python train.py --num_hidden_layers=9 --hidden_size=160 --n_experts=64 --experts_per_token=2 --d_expert=128 --d_shared_expert=128 --hidden_act="swiglu" --moe_layers=[1, 3, 5, 7] --router_score="softmax" --normalize_top_k=true --routed_scale=1.0 --balance_loss=0.00262 --balance_bias=true --router_z_loss=0.001 --init_std_router=0.0197 --lr_router=0.00187 --num_attention_heads=5 --num_key_value_heads=1 --head_dim=32 --vocab_size=16384 --norm="rmsnorm" --norm_place="pre" --norm_eps=1e-05 --positions="rope" --rope_theta=100000.0 --rope_fraction=1.0 --qk_norm=true --attn_scale=0.177 --tie_word_embeddings=false --parallel_block=false --init="normal" --init_std_qkv=0.0425 --init_std_o=0.0528 --init_std_up=0.0608 --init_std_down=0.0608 --optimizer="soap_variant" --learning_rate=0.00776 --lr_mult_qkv=0.4 --lr_head=0.00693 --warmup_steps=50 --schedule="wsd" --decay_fraction=1.0 --decay_shape="linear" --final_lr_fraction=0.1 --batch_tokens=65536 --max_seq_len=256 --doc_mask=true --train_tokens=325600000 --max_steps=4969 --dataset="wikipedia_en"
Below are experts of layer 5 (counted from 0) of a mixture-of-experts language model. Rows are named router (the router's row for the expert), down (a neuron's output weights, with its number) and show model dimensions 0-159. Each number is 128 + 24 x the weight over its row's rms, rounded and kept within 0 to 255. Numbers have three digits each.
Before each expert's rows: "comes before" lists some tokens at least twice as common just after its tokens as in all text. This comes from a sample of Wikipedia text that the model never trained on. Tokens count by the router's weight.

# expert 39
comes before: " ", " of", " (", ":", ")", "^{"
router:152140125132124133125122054111134122113141164141142131136174151106123123142143129120143117108127114092111112145101145131155125138139149142140208127128090121121142131133161122096127102155111138128141179123133106173126108184139135123093152096164119125129116068135115133135114128100103121153117136097137105189090117156088128116130151141171162141113115099146129189105111186125116111148104107142069115166143093099122122095142131097134150149108114148120087148147149148133134146138104095
down3:108149114159112155155113157146139146124130129143056115150179081086112127086146151151171121144143108124108143112139084144134118121106118136140131131136131164145125096116105143139127102172180138134195125076111130126145122131119139153133119128162118172139118162192115139124145091133133148128096184114124109157093113159106164120169110148139099168135114139117165120138122140143121175132124111147140126099144128132153136122112110109090141112156124161133168092156090128125098146147103145
down4:171129097149122066161172105144077169169163100111135134122094099118145114143106116141159146088124122138121123130148126112152135119121107100125127156105138097134129136097092129136151115144140123145117157148111137121095113134192043149109114101111097126121123154123063115128130139147159143147153114125127141119146129130130140107114135148151145120172122067151108145126164141128109133169119140126134128152114098131103112131125095105142060156108128111151119138120133108127138076119130064
down5:161084116110172143140069119162098143094137148134137141138196130165127101129086112158126167145128124062127128153170094175124088122126151117122154102125100110123131118135140110132138152170126094131079139155125150141126162125105124096117145162174138149076155148127138122113134132147127123122136140163138106095142162112145101153137124135136131136124143116108141140162155164168135128170078148145127111118108113136153121169114108112134118166130186163132134090137129158129153132155144106
down6:091157147181115079096128123110110178111126126149144143082098135155085155157124148116120171101083144124117114175106104098172166106105104143104133133130117116128117091182156138175094116078150124131116134123140110163149123127093132104088114135147108167114127119108097115123171165132131122116122127104120136135142114128149125165101123124097121087178168149124105119120152101118115081134149137128123115107148148141118098114154136118099080123095101104099158133136093128113109119141113101
down7:157139089116157137136108131147146122124139156164188100142129138112127128151167110130168144099148134131083120141191102169154140131110150145140128130096101140130119173143132155134126135105084107098169115107109116101164096177144149157103124112115168123143128119189137138145136129111102137099133129151138134166082156155115170109116118125155104139091144122086101140128122151134131128127111124143133075177109166137122103123156104117126121141166100091102125158121157108143062118126099124
down8:084129130132130119116132151103101170089115134124135096145156132148125129118136162159137173116126136072095094127090144151128129121146105118141103134121093113117146137074119113106128158093158129145123143139171137124157115129153124138151097123130091132128151138128116142187136115127118125157152146080148089143098116154138072145070161110122145106093132142116141072129162152143086151160151139146113161145102110151095120122151142117067106106146138091127141107139076131107117142074118138
down9:111124152127113116136129140127131148157110107109107119145105113136091158140160091109116120097125157137120137079130159087122132114130173159141119088161105095110097126139182136088148141129103105127165101112100144160124159167136144126063140129162135113129127135061108115135168157131116162153115157151190153133083114121103144108087126121133126160135113132175148146105116111157108157124146113117128123123169149126111120154194091172120115111106114140126148149081132122117108129118130098
down10:142115124108112120116140113131129137117128131138097116124132137125095083096133139110124171134124124128134091170122111130168139089125106154146120135181185103142097123145118125125124096095107162180133134140147120121118092124118134171139105122138133117120114112175117085117087153120104119075151110142163123102175125142143127084119067148084093088116109119122127141129065130152135115127139128120130144098103070164162132085130136102107131089105161144145099132127138115179098157124167143
down11:111133136138153190101140087121147148129098136099104141071101139110152067115138101121156134133156113133159132129140149107154131120133121147139178159092129116117144189115176159115112166118091129108145141119133099150150169131097139157145111083160187121130114158148094144163103115169124107152100152129116150184111127130144101138112135145136139145156118161153151151116130115140107144132146141111132084135139106107113146106139096140183148096145168129171147122145132137145100127112132146
down12:127138122159035115115120149128105128118095151088143154098150137153142096103110118128129128168117153097135153150152085129127154125115146158170152124128165123152139150120170130159105084123116132118152102098124166104119069123170148138092106155164111127121112129122144083097121122108150142131114142120121098063067091107142144136132109142119120146099114114129132143130194087147161120129111109121133118165131089166127111120114150133140154143166118139122139096106126135156117129105140129
down13:088145149208139125107121117155102141140136140154146105156136106141094153127127123129094116162144102125130175153155095127119112161126115133120107126114150135133155063154128112131171157073133171127134157120138093177141098142179126120175143127121110155166165132162138124136115099106154100131143135098158115095146121130130130146097157103157124112116099091092111159135123102133129109158093104146094134116100136138129119153130097144101126123113135114092119135133113193150089090132110151
down14:082128115150115097116116153098144157144125143126060133145135116127122129157150069124114120147148078141141113134126131116177108116132091181120120137104144082128120090131139186132095075121133105101095153133122145126136147140144098126103111086131120147129159102140140119118153138152082110151162135158139134162141119170122111142123105129156099103155137129207105138138128135077163165138130135158159114117130145132136126159168104089177141124120151114105116146132135123147102131116105171
down15:093117119133152106156142133107099157130133154130166123106151078143112153147149165131139158129170153104142096127130145110112135119147110126111183107150090136130174139137128131119134086103121138153118155107173130100151132140133150139175143135109148093116134068093124150163129121078126152108084131116114137141168117109138169133114196140149116136152120140142092118112114115098103142122125133118112122066093095150121123130141134157093127122143117126144117163111208086137120158142094131
down16:116171169140108133126100141109124121092179106167110141150117094118121107123139095141157154149073127146148111150106114140153090117140124090112151108099120145131127134102072077148140161098112144142105102143163106127112149134109131089101168177137177138115110147137160118157152110164097122090129140148143116158133124100150128098114085121127107148184131106122124116110150159130179121143111137089133084135103136118129093121130118105159100142114097112106173110116100113153145127159106099
down17:104094105157172119135133124109128113120121149130150089120111156099146118148158149161103120147127141119129180092096136138139136109142115106112162109145086160156195112154152150131087139154135108134135145136109162069108143115125167133087082129159143146129115133127108119150118079128093103097175155119107126147178108142102144130115110119123144129158120142121157124155070115148139154134117115114095132137161151119127101145168124124087101131103127159153087107159141121150076145096108098
down18:107126115136146141078107142129154153098111112153133099100123121127115131149161150146155147130126102113105126150138155111149159138126126146112127163163163104069082153112138139140152103136144094123096148142135088114101098124141135108119098146183168157120124095118145104119124118146185145139136146128138156177124069109147128100141099108093116136135192097152139163149065149151183152147127104108141120120101148157147152148148119140113128112159134069149096125098123126113128134118107145
down19:146147119132123129118110129114150110181150089143104114085155158108119166132126130117148136101100135104119124158157121128125110091148107166106141074106108097126133106099085131097105150150160140144159128155112176103161095102135137150098172112122154152102138090115112090146143130130143141101110103136130152112109137081118134114156149134126134113099159107111154166153124153142122140170097095175124127162129095145120143099155159120105135100156066108163126115112095132151093095082144152
down20:118095082141147137119166119133136095136130121123137125119134116115161119142108128137105143083119111167142120186109095121126094138159123116193165126141076147081133134131126129123103092147096136146120141129111110158145144117131113088142138168159123127141093128152067130127163115111121129100167125150107136130134129118098139111110164082134122147138114121102092104123134071161095124156144103109105133152154130093147138091106096094167130074108113075138134123146103149084107129081109122
down21:163150133138168156150151110166179100120107117154150127112124153169129101138119125164112148131120125112145160099156172133098127100122178181093130113124125094124105108126138140163123148086117151147086125118157145142138176126114166118146095118134123095147108099166184103120125102134128158137127191129152080121122130184127162138112156117118138129162117115135142163123091136071114157122121090139160162126097137119123109108141150093132110125150133118121127136117148109170176107122133132
down22:115144139129100153138137132113155136109164129150119104109168140101103135114114152124129132164128110119133117145203139143114109157136098189097129139142133175156125166150144128126097138094112108109104158116130147091083177099100158124142147121137124137127127125150176140158146121135140099134148097166110097106130157120167124135112133162163119122144163066103142080136162125136127131178134117132124115152103142168108132149115077100146097152145106145187136126128161122077099142143130128
down23:150134142127149115108116132146144101158123127174092126139142094170130099150126116118145109105095094148111142153097119099117145158146127113082131150133110151134159103131116145141103113124093096129108088101093134123136136124090159104084133142138150142142134118134101103110099145125146169165150120100070113110132102112093151137135139093141166143210152094144111137060131167153149109165056135114131105147159124146182124093119104109134150120135131145147138106107113112131128125110127107
down24:145080132131151141096084132127151159131114104117114104125139139175135146167139140130104131162139176124098111113120157119118160120166149138127133128144112115111167123181187150103091125146122135118092116167117106113121103118113181111149136113100088184117130137136132128151105163104069078093156117122110106163149123139149126141117141152146139117118139120128131139099119107136173118135105145111140077126097159114150128136159155115092143088131119064127090108119106110121159129098166101
down25:165126102124113121135077119137114100165098160130118143131131133147171118079081130138151142071108153121109165102147119138146160102107129142083139174124116156099145085125140114160134196139104125117125092066094135089120111114120135146147127161127079135109126104114157125100111167122116122155131137135114135092120083098163137153129105105137137135141100157111106162156142136159139137135107145102114148060110114129154115131160126150156128127123109148145149135104160136137078128145128163
down26:123098157145114109142124101136140159147117102145070130102147130126160120101112098125139144107088105104102173132164140138106144123120110126089095143139092120112178131095094104172068149121169132125134081144211088121147126112138187135108116145139134088124104124123150144140146105159150141115124135166126127117162154109085143135096114149121135141117152119138125109091168141123144123119172092122147109096177128121155155146133136105109127150126114143165099118129112131133143167106156107
down27:152132127092132126163102104110137125130115123116119108107114100164128106140144143092141142105149138128185148152115138107124108168143119135125127189150120154136107144147124144153131147176163127173133096155113106164164166166122167146131136138111154098110166153151134175133153126148103085154102137153133136137128162088122115134107163137121127108117178162149155130094115088130149138093159132109106120135116126106112093178170166125131096128119130138114140101116096085061112124125087110
down28:164125146135122104145108103122123171181139108110159142133100135159149139143129160138123116134131112104119143126110122103129106156116109172122143100160165105108107113115138131173146111110118162162103122119096114128128148098106079139143136118169124103124136102153114169110093156103108127121080120150139111115162117149136145126153126125119171106146156122141127118144112099088121089148110122103190158142197084077102135151177153102098165085131147131081131120166141094126137109141114110
down29:121136162082120100120122106141144125112110131125167173102124106099139128117111113121130144132139127147131137100144121125142121144135133119164097151149133162147091140118132113104172148107130127080177074139144133114088132109125119151074138193133107142114075120144116100109135108122140155146103121115182151154124106129156162074074095087125141096135141102148133160131137136135119109132089113105142120122118187116152147157103061102162123142142116153088083124136111097119124136116143101
down30:114098120112117116128106150114100091123149122126112114110149113134092142183130081165115121109164100100171118127139157143138141143148126155149121111112129115113141058146127144095148098110145158159141137155122156076159141146153130146145155161113141132124121135154142115151125120139137159092171077108136130127146124130125121097111175097151106145058132142132130153139136162096108111134147120079083113119184115129116124170152111120122086104121136144086165120109125101184103091124129126
down31:122140123110121146153146110082120156124125097142114129139128143130143117101149171162114126101150078107111153150129141105094118082091120117114129154092127120130120141121118152129146095088083129064150123143155083160144136119122085167143192146147164121119097153113096135140151152140122128135139153110152100131099104115121075098158140145132191088102102159121129122137157129110150159101153106108132150152130114099133175144153116130125101129128107177161102164143099127114107124085148137
down32:110124122157184105097135101117130117119074173100130127162158140118133135108117153104147139145107117138107157136129106124112132144125108082106137143072115129128131114127110133098094121200156134126118161156137126173115154160115121134125139107167139118103132141186077130150148145128126146145158107123069150166147102146090126126132116149140074120084119110138122166107099173155141120107142102133173124159145158130122140100102093151137113109111151111142166118141171147164105119125148103
down33:101108137110108135117139069097129134120129125156156149124142089163171130143130170131099110067087145102105079105140130115102149099119151140165115111158106148128109106157121112126155130125150066153103093146104076122097146090115097132145139127113154091111148116133168148152148115117157088153115128134094137138132151127128116109132098113125138112140125080158158165170137137128073141153177136113115135129092142126135139135102155152113131166119126162151115127093128153122141076149121099
down34:129133116106112127137108149132099151129183104115096122185145124158152155165142149142112112124142149130114138108140148104195110117120140106119135180128109116098149090112179149107105107131086130140112088121153159115125127152115205168112076109122102154148123140112106105114118164123098093140135125102167133148138148129118114057100144101145106072139140118153134143111110160140147158128125130110156135121131132137122127124142071152169138113125138116106166124086158132139127124088128125
down35:143105145120131149132170118128092131115156136116103116136119128140096123143071113091120183130137120156124102161144139168089163134113101140107105149126126091103141119149141140114139168140124098173137096137163152125169122143113113120103171116093145141120129160112182124146134102081122114129154105187134107104139108156122148157135112130137145124119171149117103195125137111126133133072128090103135130145118118173138119133159122201099113105103144119126125135143164147139156124122119187
down36:176148063150149114124121129147115109120204100109125130156115090100105150143138123131203148133119112125111170146106146139135134127136149135114114149125140163109126081125111167132132153155087118111153105155122121128105107125119114135093113148118110166116146110152133171114132156090156118135154135140127104093107133095125130099106176107101139126123083119129092119139138121139127125160120120127176167093131099115173091144133132140077154161111113124090132121091151170152120137155162160
down37:122095085145100133104093135127156148138138118104144103113154133138143144131130141081149140104121114145140174138119105159139128096151116119145100106155091122143107106125125160147118137125100134145095100155115137112129143085123143146157121111141141180121115133133118138117107126104153115116094101158097090116110132126147098109106121139161152116118086147074161097124176114079119135156153131156118065170164142096155158139113167173160131163114133126121123126148161160127151195186141120
down38:170130140133089116100097137115133141147113087164152142143152127135130149068143136130110082097118110107084126140147169127128144157130140129100169148101131163098116118089100154158123109139114139093132164124141118151143178089147101133113106157147107088142125137115109150125153107124143135120110172167099100113112121078152166134129148149131096116139156151132111129128099122175156133127092101136155150114153123107116085087071114127142112130118134124150136076056121144120138127107102100
down39:104098155115143115147107158105145095166170147170132150136137113182169154078141139123157133137146120193107126134143137121099120094158098117103114138101154147147095095145140184152136117122175132130128135125137138134095122077122156103122141141142133122122131158072124141172091101085160155090124121140104134152143099081154174128102121149123131148148173150124106141127172180162114098127116153132128139124127109142135144166132114147122134105125109114122092141086128103120140134161139131
down40:133142135192105129105123153106115125066095124110135139107122156109158111115130096124113114156127131118163189140145119150136133135135140168141137148152141123110116136143125120155144121127131098117127105167127110117192116121093113150117117083109123116125079117061143151128152133128120140108145147129136099087113139132080134189131162158151131097110150109114161085170136139191110133108165121132144147127081118145108092098140111135168163101133136114079141077122121121114142106119139126
down41:121114144115167125102114101104128071105119134088137131115167132109092146157151112149099136108140164133069144102135123146116169111122139116174141116100162100154157119144155170114118162174119117095163136094145117154123109084151131119116114137138136130146138127125084128132122128151137143151150102087087130168099136115120184144108097081142107139148136122142174140140110120093141096127099093119084118113115098124163085103119171126129171156127168126141136142166120105105097145114155117